config.yaml
experts_per_token: 4
init_std_router: 0.027
norm: "rmsnorm"
beta1: 0.95
dataset: "wikipedia_en"
Below are experts of layer 2 (counted from 0) of a mixture-of-experts language model. Rows are named router (the router's row for the expert), gate (a neuron's input weights, with its number), up (a neuron's input weights, with its number), down (a neuron's output weights, with its number) and show model dimensions 0-127. Each number is 128 + 32 x the weight over its row's rms, rounded and kept within 0 to 255.
After each expert's rows: "comes after" lists some tokens at least twice as common just before its tokens as in all text; "comes before" lists some tokens at least twice as common just after its tokens as in all text. This comes from a sample of Wikipedia text that the model never trained on. Tokens count by the router's weight.

# expert 11
router [123 170 151 127 118 214 103 190 107  90  58  57  86 139 165 121 172 118  99  92 132 127 129 121 169 131 128 164 136 113  97 158 123  85 129 142 125 166 141 142 166 105 129 119 101 132  90 126 101 137 144 106 152 170 136 146  63 141 109 130 118 127  93 174 125 162 121  72 142 141 144  97 126 103 154  91  90 102 118 189 104 156  82 145  73 128 143 123  41 192 203 128 126 182 110 107 116 134 119 160 180 111 145 105 162 125 124 147 112  92 101  53 114 114 112 154 150  89 126  86 136 101  96 151 152 131 166 200]
gate0 [131 100 101 134 153 191  60  66 162  66 104 103 162 112 208 135 127 143 130 181 114 162 105 144 122 159 142 157 160 117 110 203 113 132 157 120 112 142 163 118 111 128 119 128 101 120  67 110 116 157 130 113 126 151 125  88 103 127 105  79 180 169 139 165 133 106  99 135 168 207  97  62 143 150  88 159 169  89 211 100 166 185 129 131 137 105 166 124 148  89 140 116 128 137 175 121 120 101 162  78 169 191 140  89 116 129 101 153 126 122 174 175 159 148 186 141 158 107 109 115 137 113 150 161 129 140 121 104]
up0 [174 130 104  98 158 140 129 127 134 135 135 114 199 144 110 174 148 125 176  74 125 172 114 119 161  96 127 121 101  48 156 173  84  86 106 129 127 157  93 141  98 141 153 159  96  90 113  70 118 104 135 140 194 202  83 130 125  51 127  96  89 141 151 113  79 142 195 127  73 152 123 160 133 167 109 193 157 109 135 158 164 158  91 119 146 135 100  77 133 131 149 112 148 116 119  89 127 150 139 102 129 144 124 120 107 137 131 105  78 129 109 161 142  58 109 196 142 104 175  70 114 110 185 131  87 155  91 117]
down0 [158 123 105 140 123  92 143 118  87 115 117  96 126  99 125 111  72 123 166  80 125 178 174 161 189 108 129  80 144 141 106  94 115 116 148 155  99 144 154 112 106  68 138 174 138 119 113  84 178 111 153  90  66 142  54  84 150 125 157  97  81 151 182 116 133 116 156 150 174 171  65 143 154 146 138 109 167 122  33 111 139 129 106 101 175 107 145 100 171 128 170 184 136 138 128  69 125 115 120  92  91  95 137  60 156 161 156 131 132 117 134 159 125  97 132 160 135 108 178 100  62 116 102 131 101  72 149 101]
comes after: "1", "2", "6", "3", "0", "7"
comes before: "1", "2", "3", "0", " The", "4"

# expert 43
router [122 116 139  81 115 128 102 179 118 156  90 118  84  88 157 162 126 147  88 133 105  95 105  51 127 111 177 151  87 142 130 109 104 134 116 131 167 159 126 157 159 107 118  56  68 176  96  72  97 126 134 111 157 164 122 142 141 126 150 144 146 121 114 115 149 183 116 121 124 167 112 128  97  51 130  98 169 125 160 180 119 128  66 115  53 104 115  95  74 140 125 176 120 161 120  67  96 162 144 144 122 163 152 105 121 110 170 136 119 101 145  82 180 102 200  76 105  81  86 122 136  86 159 165 104 104  85 167]
gate0 [137 156 147 123 115 122 127 174 101  92 178 145  94 145 107  72 124 115 113 154 100 145 172 147 149 196  91  69 112  84  81  95 151 123 142  67 113 125 103 133 155 134 141 119 146 157 125 111 130  85  75  75 127  95 145 148 129  94 153 129 114 127 164 165  95 100 129 114 136 102  93 156  81 147 128 111 135 175 194 145 169 161 192 186 139 152 142  82 130  62 155 154 160 186 145 166 173 186  76 126 113  74 105 138 138 103  72 122 182 114 133  92 119 124 136 166 116 124  90  66 117 124 132  70  69 109  93 153]
up0 [123 122 113 130 126  95  85 133  86 198 111 140  79  97 110 175 109 150 126  76 174  84  63 161  84  98 115 145 145 205  94 148 116 159  51 109 165 123 147 103 156 116 130 111 147 134 109 162 166 161 209 131 168 173 110 113 103 137 169 146 115 153  88 111  75  97 152 135 143 163 124 110 114  70 129 127 106  75  90 102 118 142 152  89 112 139  79 133 126 125  57 135 137 155 144 131  88  84 134  73 123 143 172 103  84 129 139 174 116 135  62 136 134  99 122 204 132 133 133 112 113 107  79  97 164 113 138 176]
down0 [ 93 107 127  84 122  99 152 122 114 126 129  88 119  83 168 190 187 134 104  98 173 117 124 117 131 175 145 136  87 138 121 117 132 160 201 133 158 133  87 170  98 142 107 153 163 160 113 181 112 142 104 118 124 181 107  81  98 123  88 107 114 168 135  87 159 174 158 105 106 150 183  76 130 176 138 122 111  78 110 179 124  95 102 179 164  91  82  78 197 167 115 124  79 144  84  64 118 124  81 152 154 126 146 104  81 115 146  80  60 127  99 154 106  66 114 159 112 145 132 105 156 130 142 103 161  89 135  98]
comes after: " |", "0", ")", " |\n", "1", "2"
comes before: " ", "|", " —", " |\n", " list", "0"

# expert 28
router [139 114 132 104  99 169  68 178 107 135  81  83  89 110 180 177 144 153  98  87 100 107 150  96 143 124 154 132 105 104 146 159 132 117 110 163 141 163 171 163 152  92  84  96 112 171 101  89  70 186 153  72 126 127 110 147 105 167 133 170 140 164 117 117 132 120 146  64 154 156 167 130  69  90 151  97 139  87 127 171 123 110  83 137  98  90  90 114  64 198 147 159 123 150  92 127  82 159 155 166 147 124 154 127  92 153 164 171 112  77 138  98 145  91 148 139 137  86 126 107 145  86 141 185  94 159 156 194]
gate0 [106 128 110 145 145 205 116  86 109 140 121 144 161 132 142  78 151 157  79  85 108 135 154 160 163 156 102 155 121 108 116 107  78 193 131 145 139 148  92 126  94 123  90 130  67 134 154 112 124  86 113 116 162 135 114  79  76 108 175 144 180 115 104 131 190 150 135 134 129 149 141 142 156 147 152 105 192 139 184 161 102 101 125 123 184 118 169 111 128 163 178 154  95 173 103  92 108 137  90 172 127  98  92  62 115 222 156 130 145 144  92 137 140 168 112 184  93 176 104 185 143  81 132 154 116  86 174 125]
up0 [ 89  83 144 136 160 108 170 122  91 174 154 111 114 172 159 146 101 125 136  95 120 165 140  65 133 191 147 131  93 139 155 103 122 154 126 101 137 122 120 231 106 155  87 121 129  88 130  58 141 166 134 123 104 128 128 148 155  50 137 124 115 119 101 143 169 119 121 140 168  84 193 133 141 134  88 202 191 177 168 120  91 190  93 123 127 177 185 125 180 105 147  99  80  84 101 154 105 133 178 100 135 110 186 124 161 172 162 155 159 138 127 167 126 142 119 141  92 116 109 124 122 120 156 173 113 121  96 119]
down0 [ 92 120  98  98 169 130 171 171 177 180  96 168 186 109 132 102 158 118 104 160 138 158 145 127 126 130 147 112 116  89 182 110 131  60 188 120 142  80 133 137 146 108 120 127 118 135 103 126 140  89 181 120 141 152  71 142 133 145 103 210 135 138 108 133 129 176 121 128 174  84 212  54 121 107 142 136 131 131 177 106 164 136  78 137 140 178 142 103 146  82 102 113 129 169 226 104 102 115 174 122 183 103  75 124 164 145 147 104 143 137  86 164  81 128 166 169 173 140 143 116 150 118  94 120 127 117 137  93]
comes after: " ", "–", " (", " +", "/", " −"
comes before: " |", ".", "–", ",", "th", " |\n"

# expert 39
router [136 135 182 117 110 138  92 153  49 163 117  56 146 132 146 186 127 165  62  96 136 150 108  56 121 128 131 114  69  60 169 152 124 183  92 137 142 114 132 133 152  61 128  62 100 171 146 130 114 180 131 102  99 132 119 168 134 148 164 155 185 157 110  97 119 130 174 124 134 190 175 120 116 100 164 152  69 124 137 135 126 119 110 117 109 109 104 124  76 175 144 163 161 147 115  95 113 115 161 151 131 150 168 100 134 181 172 145 143 120 142  83 118  77 152 156 166 121 149  43  98 127 148 108 120 146 126 151]
gate0 [182  69 199  87 130 154 192 161 123 153 136 133 158 111  75  84 126 122 104 128 153 136 125  54 145 111 131  64 137 115 120 138 160 148 119 126 122  99  99 118 155 155 166  93  94 191  79 108 101 186  61 120 126 140 132 160 189 146 124 141 137  75 133 114 148  98 158  92 165 167 121 164  92 176 179 148  74 114 115 137 178 121  82 124 102 179 149 119 107 160  99 159  99  91 137 120 123  96 126 142 127  25 147 108  96 128  90 134  92 132 108 148  91 126 174 135 146  81 115 115 106 103 126 111 100  79 109 161]
up0 [125 131 129 165 106  95 148 200 135 145 121  96 137 132 122  78  89 144  85 167  89  81 162 164 155 153 179 167 158 167  88  84 148 140  57 169 123 128 156 108 107 130 122 146 173 128 146 149 139 134 169 119 143 191  72  88 108 141 115 154  81 185 133 111 157  97 164 141 142  74  98  73 162 108 129 185 110  73 163  90 151  86 130 149 152 138 152 124 184 144 188  95 152 154 138  87 118 187 158 181 123 115 159 145 165 113 132 133 148 102 102 139 143 131 173 115 105 142 109 157  97  80  77  91 128 158 183  86]
down0 [160 104 112 185 106 172  91 107 140 136  92  89 118 107 115 137 155 146 130  98 110  65 166 139 143 183 112 179 117 100 157 156  90 151 152 161  87 126 102  76 160  98 149 102 121 133 105 120 114 172 171 126 160 171  90 148 113  79 116 128 142 116 114 126 146 155  91 167 145 142 143 123 173 163  78 148 151 117 150 169 103 119 123 153 103 127 148 203 184 203 189 118  78 105 128  62 127  82 168 173  92 174 168 105 120 185 117 121 110  75  98 105 165 104  89 105 119 135 129 108 174 122 120 173 129  88 157 196]
comes after: "\n", "-", ")\n", " |\n", "\n\n", ";\n"
comes before: "-", ":", "|", "\n", "=", " •"

# expert 1
router [102 154 149 158 129 122  77 161  54 140  94 108 111 152 167 114 127 151 108 131 144  82 162 139 157 119 130 109  99  69 140 121  94  65  96 141 159 125 150 147 144  99 114  98  98 113  94 111  95 172 123  48 129 105 137 129  65 124 111 165 150 147 135 141 152 134 200 108 153 111 124 116  88 134 160 121 171 170 160 182 139  82  96 140 118 142  88  91  86 213 171 146 181 163 102 111 121  84 151 158 134 145 149  87 108 107 174 142 106  95 162  97 131 110 143 128 153  77 147  86 127  31 123 175 126 122 159 187]
gate0 [173  40 150 142 112 116 129 190 125 141 137  94 123 137 172 114 108 137 186 155  44 154 147 115 101 123 137  81 125 126 144 141 144 166 104 143 145 121 104 183 117 168 193  78 105 100  92 130  94 167 135 115 138  93  96 134  97 103  56 207  95 119 181 176 103 146 140 140  59 146 115 116 204  80  95 156 117 149 164 175 107 134 138 141  97 145 129 103 178 192 156 142 114 125 150 126 105 105  99 134 133 125 140 117 131  75 109 179 159 148 130 106  84 133 188 142 133 167 140 107  99 158 140 131 122  78 150 138]
up0 [136 138  87 157 132 153  98  96 124 197 101 149 108 157  92 201  72 119 122 115 136 142 128 104 109  80 166 126 122 147  97 186 208  98 149 153  72 136 159 178 115 163 141 112 150  95  77 110  89 112 115 112 140 162  91 102 133 120  89  91 199 186 138 170 158 168 158 174 107  81 115 118 132 108 165 140 172 157 163 109 134 125  59  95  77 133 136 122 102  95 153  77 169 136 191 106 132  98  89 124 136 153 129 112 103  86 105 175 111 142 152 115 122 138 106 171  97  98 136 160 140 159 192 146  73 138 153 114]
down0 [131 173 102  89  80 146 110 122 130 191  83 149  73 141  89  84 109  94 158 138 147  95 160 156 168  89 177 147 138 127 183 112  91 121 116 128 143  98 129 223 103 162 129 182 156  67 119 101 121  70  78  89 206 107 114 121 130  83 132 129 114 161 187 180 149 174 112 151  87 122 110 121  72 123 157 119 117 121 142 138 137  86 117  69  77 120 120 148  62 115 127 151 170 154 153 121 106 117 111  95 144 133 117 101  90  91  70 126 156 114 188 157 149 121 160 147 139 147 112 153 161 143 109 176 146 107 154 105]
comes after: "|", " |", ":", " /", "′", "°"
comes before: "1", "2", "200", "201", "199", "3"

# expert 29
router [146 119 117 102 113 161 138 107 112 120  97 121  76 137 163 177 123 183 131 113  71  68 146  79 127 110 146 128 128  69 119 134 128  96 125 149 100 175 180 155 165 125 112 116 124 148  91 125  79 144 133  35 122 154 170 104  83 143 147 118 121 114 126 168 130 122 125 103 133 156 143 102  64 125 134  48 164  86 130 128 131  86  68 107  86 135 129 118  71 208 136 138 160 143 102 123 118 122 142 152 121 115 126 110 116 174 139 143  71 102 142  93 141 126 125 149 114  87 134  99  85  88 123 221 115 142 127 238]
gate0 [120  87 103 156 149 145 112 124 147 106 151 174 107 118  70 113 193 146 115 138 157 151 178  64 114 115 137 145 107 166 151  88  62 152 148 114 172 200 102 136 111 196  91 170 129  95 133 150 112 167  94 133  77 144 194 130 105 114 176 149 112 138  98 151  47 135  69 151 152 130 128 140 129 147 175 123 122 174 133 122 160 112 111  97 110 104 100  68  71 157 126 160  98 165 170  88  70 154 106 172 129 137 133 145 181 140 107 151  97 156 164  88 100 153 127 115 141 155 142 135  86 165 129 156 185 175 151 146]
up0 [120 156 121 165 144 149 161  84 170  75 142  98 208 111 169 152 109 128  90 155  71 104 103 127 117 166 123 152 182 142  88 125 145 159 123 103 145  30 140 129 143 147 143 147 107 135 141  96 158 174 186 154 144 103  81  82 112  88 132 143 180 106 195 112 117 169 152  77 142 176 144  87 136 113 120 140 143 104  59 109 137 107 161 184 111 125 166 157 121 110  99 118 167 113 117  96 107 128 146 143  86  91 153 111 134  70 116 117 103 107 128 145 201 108 113 129  88  95 144  60 131 133 157 107  82  70 142  85]
down0 [153 128 165 127 102 147 126 131 125 143 162  97 163 118 134 175 132 107 131 142 115 145 173 102 143 153 101 137  87 150  72 111 165  79 137  78 130 152 137 145 147 151  18 107 151 153 147 124  43 120 140 134 155 140  90 103 125 109  63 117 105 188 100 107 139  88 106  94 120 114 130 144 147 120 140  99 130 146 115 131 121 161 147 109  90 171 127 124 161  70 102  69 157  79 127 112  55 157 205  82 141 148 118 101 184 128 111 149 165 119 143  69 149 155 159 139  63 107  58 149 155 102 142 186 146 105  77 138]
comes after: " ", " |", " (", ";", " in", ":"
comes before: " |", "0", "–", ".", "1", "201"

# expert 12
router [100 131 157 132 138 130  94 167 123 140  56 121 151 158 159 122 150 178 124 104 121 127 118  74  85 125 169 102 103  42 177 123 129  55  83 175 136 162 184 125 167 116 135 120  97 170 150 146  75 200 141  50 145 156 167 148 106 137 143 138 141 116 151 111 146 121 148 138 148 134 166 134 106  56 116  84 158 125 133 162  99 127 118 115  74 141 139  74  42 128 129 118 136 168 127 102 121 178 148 140 175 133 161 100 155 154 159 113 148 112 138 109 141 113 137 176 162  89 155 134 118 120 152 144  86 175  93 206]
gate0 [121  86 165 180 170 128 101 163 144 115 143 155 134 116 177  91 150 108 112 112 169 150 129  95  94 131  83  77 129 126 120 131 131 122 190 166 163 184 128  81 135 112 118  30 129 150  96 158 131  97 174  99 132  70 119  77 176  97 136 106 132 167 170  66 161 140 152 101 106 112 125 112  89 136  99 147 165 155 132 147 144 113  99 129 105 163 149 121 165 170  37 118 100 134  94  57 127 107 168 148 139 163  94 118 102  90 115 116  79 145 159 117 153 184 134 144  76  92  97 146  97 145 109 212 146 130 134 123]
up0 [147 137 139 109 135 156 109 147  79 138 109 156 155  88 150 134 114 180  88 124  87 161 143 113 138 166 159 183 130 128 116 130 150 114 116 107  83 116  91  82  72 149  79 148 171  76 144 168 113 134 158 172  83 182  94 107 178 177 120 105 113 183 135 158  92 186 105 105  84 134 118 103  70 140  79 111 150 186 129 191  83 162 159 173 127  71 126 113 117 166 140 159 146 103 127 104 106 156 130 118 182 144 166  97 155 165 127 119 148 115  66 129 142 112  83 139  98 110  61  99 132  78  96 124 150  53 119  98]
down0 [142  53 183 128 170 105 104 189 140 117 110 146 130 136  99 173  88 165  92 180 111  79 158 137 122 132 166 199 156  82 110 143 179 146 143 116  97 173 155 113 142 176 179 128 110 105 134  99 172 164  99  88 144 151 113 125 119 151 117  98 158 182 140 164 146 139 141 176  88 132 147  96 109 132  89 114 180 142 123 131 167  97 115 133 167 129 147  83  75 168 124 131 158 121 177 113 111 173  95 100  91 139 202 134 144 140 176 114 157 151  85 179 132 132 153 112  60 113  95 185 137 117 126 124 147 136  95  48]
comes after: " ", ",", " on", " October", " January", " September"
comes before: " ", "201", "200", "202", "199", ","

# expert 16
router [153  97 158 127  63 131  58 119  98 148 124  97 111 134 207 130  89 138 101 104 131 114 109  77 121  89 168 181  99 116 166 151 155 111  96 108 134 135 106 193 153  91 142  55 128 182 159 115 128 181 147  89 136  69 101 164 124 180 116 200 138 194 139 130 136 102 152 103 115 114 120 100 111 125 118 119 165  53 142 142  81 126  71 126 133 108 138  92 112 192 171 118 170 131 110 116  93  92 169 145 117  99 148 136 146 156 160 140 125 102 108  58 105 109 116 175 145  67 122 137  85 104 135 168 129 128 153 148]
gate0 [ 50 123 117 113 162 186 164  80 104 143 127 150  66 131 198 171 171 137 152  75 121 178 128 143 137 101 109 106 147 196 153 143 167 124 159 108 115  84 154 127 102 104 210  59 137 136 198 134 146  73 110 113 146 142  67 149  87 120 135 163 155 140 118 116  83 169 124  91 130 133 127 134 156  78 111 165 173 153 130 153  98 145  96  82 166  86 122 128 126 149  85 100 100 132 145 145 141 124 151 164 134 108 136 114 159 189 110  92 167 123 117 144 113 111 162 168 137 138 149 117  83 187 155 180 155 108 150 170]
up0 [149  94 107 128 125  53 116 123 134 149 140 122 119 126  75 110 143 117 153 143 134 100 156 198 154 169  58 157 157 138  92 123 133 149  91 139 144 151 161  79 120 120 113 118 107 143  77 120  90  94 107 187 121 134 171 204 104 109 167 134 114  98 143 173 137 122 156 100 166  82 144 111 112  82  98 154  88  68 145 134 130 126 105 116 120 204 112  79 112 152 100 176 116 162 144 143 180 182 127  71 106 153 136  91 102  56 145 124 129 196 149 114 174 164 156 125 104 156 142  82 136  64 176 101 135 181 142 124]
down0 [160  71 115 145 128 108 147 103 121 117 135  99 112 136 149 158 126  65 127 136 140  83 129 166 131  95  92 173 126  97 114 180 107  94 120  78 198 156 125  66 118 201  73 114 149 182 139  70 145 124 189  95  92 162 124 144  77 186 111 155 184 171 103 150 169 198 123 121  79  84 182 102  80 116 158 141 168 147  86 139 128 124 142 132 134 133 131 129 157 152  90  93  91 138 110 120 154  92  94 130 146 126  97 137 115 106  61 155 149 126 166  70 165 170 177 149 164 135 108  93 155 129 128 103 147 162 151 118]
comes after: " the", " of", " The", " National", " Reg", "'s"
comes before: " of", ",", " and", " in", " (", "\n"

# expert 20
router [140 158 152  70 132 136  82 156 120  85  48 128 102  95 185 162 114 151  80  92 133 107 156 114 121  91 156 106  50  60 119 152 131 110  50 146 176 135 125 162 172 100 134  85 147 132 127 123  92 128 123 113 148 137 102 162  84 136 166 152 198 153  90 105 120 147 193 112 125 141 146 153  94  81 142  81 119 106 110 163 109 130  90 128  87  97 121 140  75 168 174 146 124 156 123 114 111  98 185 170 137  94 167  94 114 135 157 123  81 109 141  84 151  73 156 166 158 124 115  88 171 111 174 108 116 124 151 174]
gate0 [114 177  97  41  89 111 142 156 124 149 123 165 119 150 140 160 137 155  58 115 141 123 149 108 135 100 113 155 139 119 192 139 115 152 145 171 114 109 146 132 116 121 100  82 156 133  60 158 106 137 161 184 169  61 120 119 109 161 158 135 142 117 152 122  86  91 126  97 130 129 120 190 124  72  74  51 126  71 142 151 128 131  97 101 106 155 130 176 121 114 112 170  94 109 123  99  96 130 148 102  67 178 125  45 133 128 133 141  93 156 113 151 128 146 104  61 135  88 130  99 138 107 124  69  87 144 198 173]
up0 [149  83  87 165 109 145 188 114 157  67 108 149  82 142 152 186 185 137 105  84 106 110 138 125 123 121 178 109 115 113 138  82 108 159 148 139 135 128 110 150 115 105 122 137  98 130 160 124  72 128 167 174 179 199 125 126 110 182 150 107 123  90 159  41 184 133 132  66 127  95 189  75 116 154 117  75 113 133 133  96 133 178  97 165  93 127 170 104 155 141 127 187 141  81 167 136 146 111 174  85 140 159  99  89 154 121 136 142 167 147  98 126 128 102  96 166 132 182 184 134 139 135  81 141 137 160  85 116]
down0 [124 118 187  96 118 138 128 151  75 122 129 155 101 124  88 139 124 120 130 108 156 129 202 154 156 109 147  88 141  90 132 124 142 121 214 138 179 134  77 159 110 117 199 108 163  92 107  94 117 136  76 173 124 189 168 156 184 187  75 133 124 125 129 144 124  94 162  71 108 102 131 178  81 160  97 114 110 118 148 107  86 152 146 198 105 184 117 140  69 146 155  83 112 123 148 137 131 100 110  80 131 176 139 102 101 160 125 151 119 159  92 115 120 100 170 159 115 131 137 181  97 129  63 151  74 155 123  86]
comes after: " |\n", "\n", ")\n", ".\n", "\n\n", "==\n"
comes before: "-", " ", "|", " The", " S", " N"

# expert 57
router [152 133 145 131 106 149  80 118 120 156 114 100 128  91 138 148 150 195 112  51 117 118 132  81 131  60 152 156 101 126 147 165 126 129 123 170 160 188 137 131 196  72 111 115  82 157 169 129 103 147 163 104 103 148  65 155 106 182 141 129 116 163  90 173 151 103 101  50 133 122 180 143  92 136 148  83 115 112 124 181 144 155  96 165 110 123  81 121 120 129 130 161 132 160 128 145  81 106 163 158 129 126 191  85 139 134 185 161 100  99 114 130 113  84 136 148 153  68 152 126 136  86 141 128  73 155 160 214]
gate0 [ 92 124 102 129 117 131  73 119 122  93 119 122 134 143 111 159 153 116 118 159  89  92  91  66 175 138 188 141 118  96  68 123 137 150  88 149 119 145 115 155 112 186 143 112 107 132 116 129 158 151 184  93  79 154  41  97 203 160 155  79 134 143 133 119  90 131 166 108 123  99 126 101 106 134 147 164 134 177 114 115 150 118  58 112  69 140 149 202 136 155 126  96  73 103  65 185 176 156 127 131 165  90 157 130 154 159  84  78  38 125 145 115 173 138 121 118 137 108 136 154 105 128 156 121 153 156  99 136]
up0 [ 82  95 145  77 144  99 109 181 143  94 116 137 178  87 168 118 132 135 117  97 101 129 163 141  80 141 125 133 162 129 150 130 129  82 126 130 128 151 183  58 130 101 118 106  99 136 153 199 145 152 117 155 170  91  71  83  74  97 143  70 191 168 137 124 105 108 129 121 132 132 120 159 142 183 142 128 141  53 126 164  96  84 176 128 135  91  73 159 117  50 117 152 159  98 148 120 112 146 193 165  82  97 135  58 154 133 132 133 157 189 102  96  73 111 128 128  88  96  92 127 137 149 133 106 100  98 109 107]
down0 [140 114 175 153 161  88 144 105 120 133  98 142 106 173 165  97 109 160 154 125 109 147  82 128  96 134 149  76 116 125  76 180 114  83 152 125 113 138 213 130  96 132 139 140 135 141 159 124 173 129 108 111 135 168 119 144 126 160 121 139 103 156 132  74 119 204  74 135 218 145 114 118 120 140 133 109 156 137 110 176 113  96 141 152 211 125  88  94 142  61  78 186  93 119 137 162 113  95 160 153 122 128 141 145 126 139  66 153 117 143 111 153  88  95 195 168 189 120 156  77 209 117 130 136 137  86 109 115]
comes after: " ", "201", "200", "199", "–", "202"
comes before: " |", "0", "8", "6", "–", "4"

# expert 17
router [126 119 150 154  96 137  77 157  86 116 108 101 121  72 173 191 137 168 122  98  67 155  93  90  76 120 113 112  93 113 118 169 147  41 123 149 162 155 132 164 116  83  85 108 136 116 149 124  91 130 117 101 117 127 165 115  94 161 161 207 100 172 157 116  94 144 189 125 135 156 137 147 109 119 118  94 119  91 126 138 111 159  73 118 109 109  83 108  92 148 124 169 130 167  72  88  94 109 177 173 212 120 127 149  91 148 151 118  95 101 175 116 133 111 132 112 100  83 157 141 133 123 103 164  40 136 153 166]
gate0 [180  90 124 151 134 140 174 101 127 174 150 108 168 142 104 149 119 130 120 132 100 161 124  97  58 104  45 140 115 126 100  87 165  82 176 149 122 111  67 194 170 129 159 147 153 153 134 164  70 122  84 165  81  79 116 133 148 159 102 170 113 139  87 168  57 119 136 151 112 191  98 172 128  96 135 133 145 118 194 156 116 138  69 138 129 163 158  78  69 150 106 202  88 127  68 153 126 121 153 140 121 117 133 120 141  99 128 142 112 186 131 173 101 139 149 135 133  86 127 132  97 104  85 113 108 142 100 141]
up0 [ 76 202 171 121 139 115 146  61 179  87 185 123 171 103 176 161  69 119 112 124 153  76 117  72 105 161 147 109 137 118 127  91  97 132 121  93 103 171 150 151 164 130 127 126 106 142 137 153  76 161 104 158 165 145 143  20 119  76 139 111 141 143 101  99 102 133 123 125  91 216 121  65 102 133 123 129 117 147  91 138 160  69 117 141 107  89 136 154 128 124 124 196 139 119 139  91 121 126  90 148 124 100  86 153 130 153 115 156 120 175 121 109  92  99  72 120 137 130 104 160 162 174 100 132  91  80 107 100]
down0 [105 111 195 134  83 167 216 104 127 124 182 100 128  78  95 132  85 148 142 142 127 137 104 100 147 154 101 142  96  97 107 162 109 203 118  88  95 160 159  56 130 116  87 140 126  94  98 144 160 118 183 117 168 174 129 113 121  60 108 105 164 117 148 141  58 111  72 132 118 180 106  50 101 160  89 132 128 188  70 119 104 123  92 126 188 154 108 128 147 156  83 119 123 118 145 157 141 140 157  89 106 147 119 147 111 122 126 145  99 101 189  89 131 125 150 137  98  84 151 105  91 124 165 128  91 117  92 105]
comes after: " |", " the", "–", " sp", " Th", "19"
comes before: " |", " century", " place", " of", " |\n", "ly"

# expert 9
router [136  97 115  81  95 157 110 130  81 100 113  95  70 125 161 152 153 150  87 140 101  99 169 100 135 141 115 173 110  96 157 152  93 135  80 117 131 120 146 148 170 107  45 100  69 123 159  95 106 201  98 103 127  94  68 145 111 124 124 135 163 132 163 142 119 140 140 113 100 133 149 106  87 121 104 107 125 126 163 193 139 115  73 139 106  72 144 112  89 141 143 196 121 148 102 135  83 153 158 207 148 100 131 120  89 118 222 150 143  93 115  85 190 127 160 164 144  56  91 120 129 120 146  85 113 109  92 148]
gate0 [117  88 134 133 165 171 156 166 119  48 124 145 181 144 138  84 119 135 136 115  86 124 113  92 100 125 109 133 213 129 143 122 111 132 157 140  94 108 116  59 160  95 102 169 120 133  94 114 154 137 125  98 150 128 140 113 175 126 139 111 131 135 121 157  87 106 128 108  87 125 155 125 105  40  61 174 137 131 141 105 105 123 159 142 105  82 143  96 166 140 101 147 155 125  86 178 136 110 111 136 147  96  77  38 134 160 185  97 150  98 164 142 133  91 145  94 195 125 108 154 137  74 172  47 107  61 130 108]
up0 [116 161  90 113 123 125 171  98 108 116 115  99 126  86 154  61 169 116 131 115 123 123 139 144 134 160 165 115 133  88 166 170 115  99 159 143 107 125 132 197 149  98 105 185 115 143 176  93  83 136 127 102 120 126 152 112  66 123 121  80 169 127 102  78 147 136  78 135 139  69  93 165 136  45 158 168 157 123 110 100 171 152 142 132  94 139 152 147 138  40 104 109  83 105 120 131 134 185 117 129  92 143  90 168  92 165 198 167 135 116 164 140 174  61 112  98 209 129 119  84 137 131 102  85 112 125 137  97]
down0 [112 113 168  92 140 126 105 113  86 160 134 170 208 175 176 146 130 151 141 154 118 147 141 134 167 131 164 124 177 146 163 176  88 127 109 168 148 102  83 114  89 141 148  76 144  94 126 174 120 129 135  84 148 133 111 153 129 155 139 168 138 114 141 161  97  76 112 101 153 168 144 240 137 157  78 147 177  95 190 103 153 179 125 120 205 158 120 139 121  92  93  33 117 153 133 164 139 121 110 126 126 155  46 127  81 131 151 105 121  90 164 109 109 161 132  81  93 125 135 130 123 107 134 151 121 153 121 156]
comes after: "|", " |", ")", "===\n\n", " |\n\n", " Year"
comes before: " |", " ", " Team", " medal", " Candidate", " Year"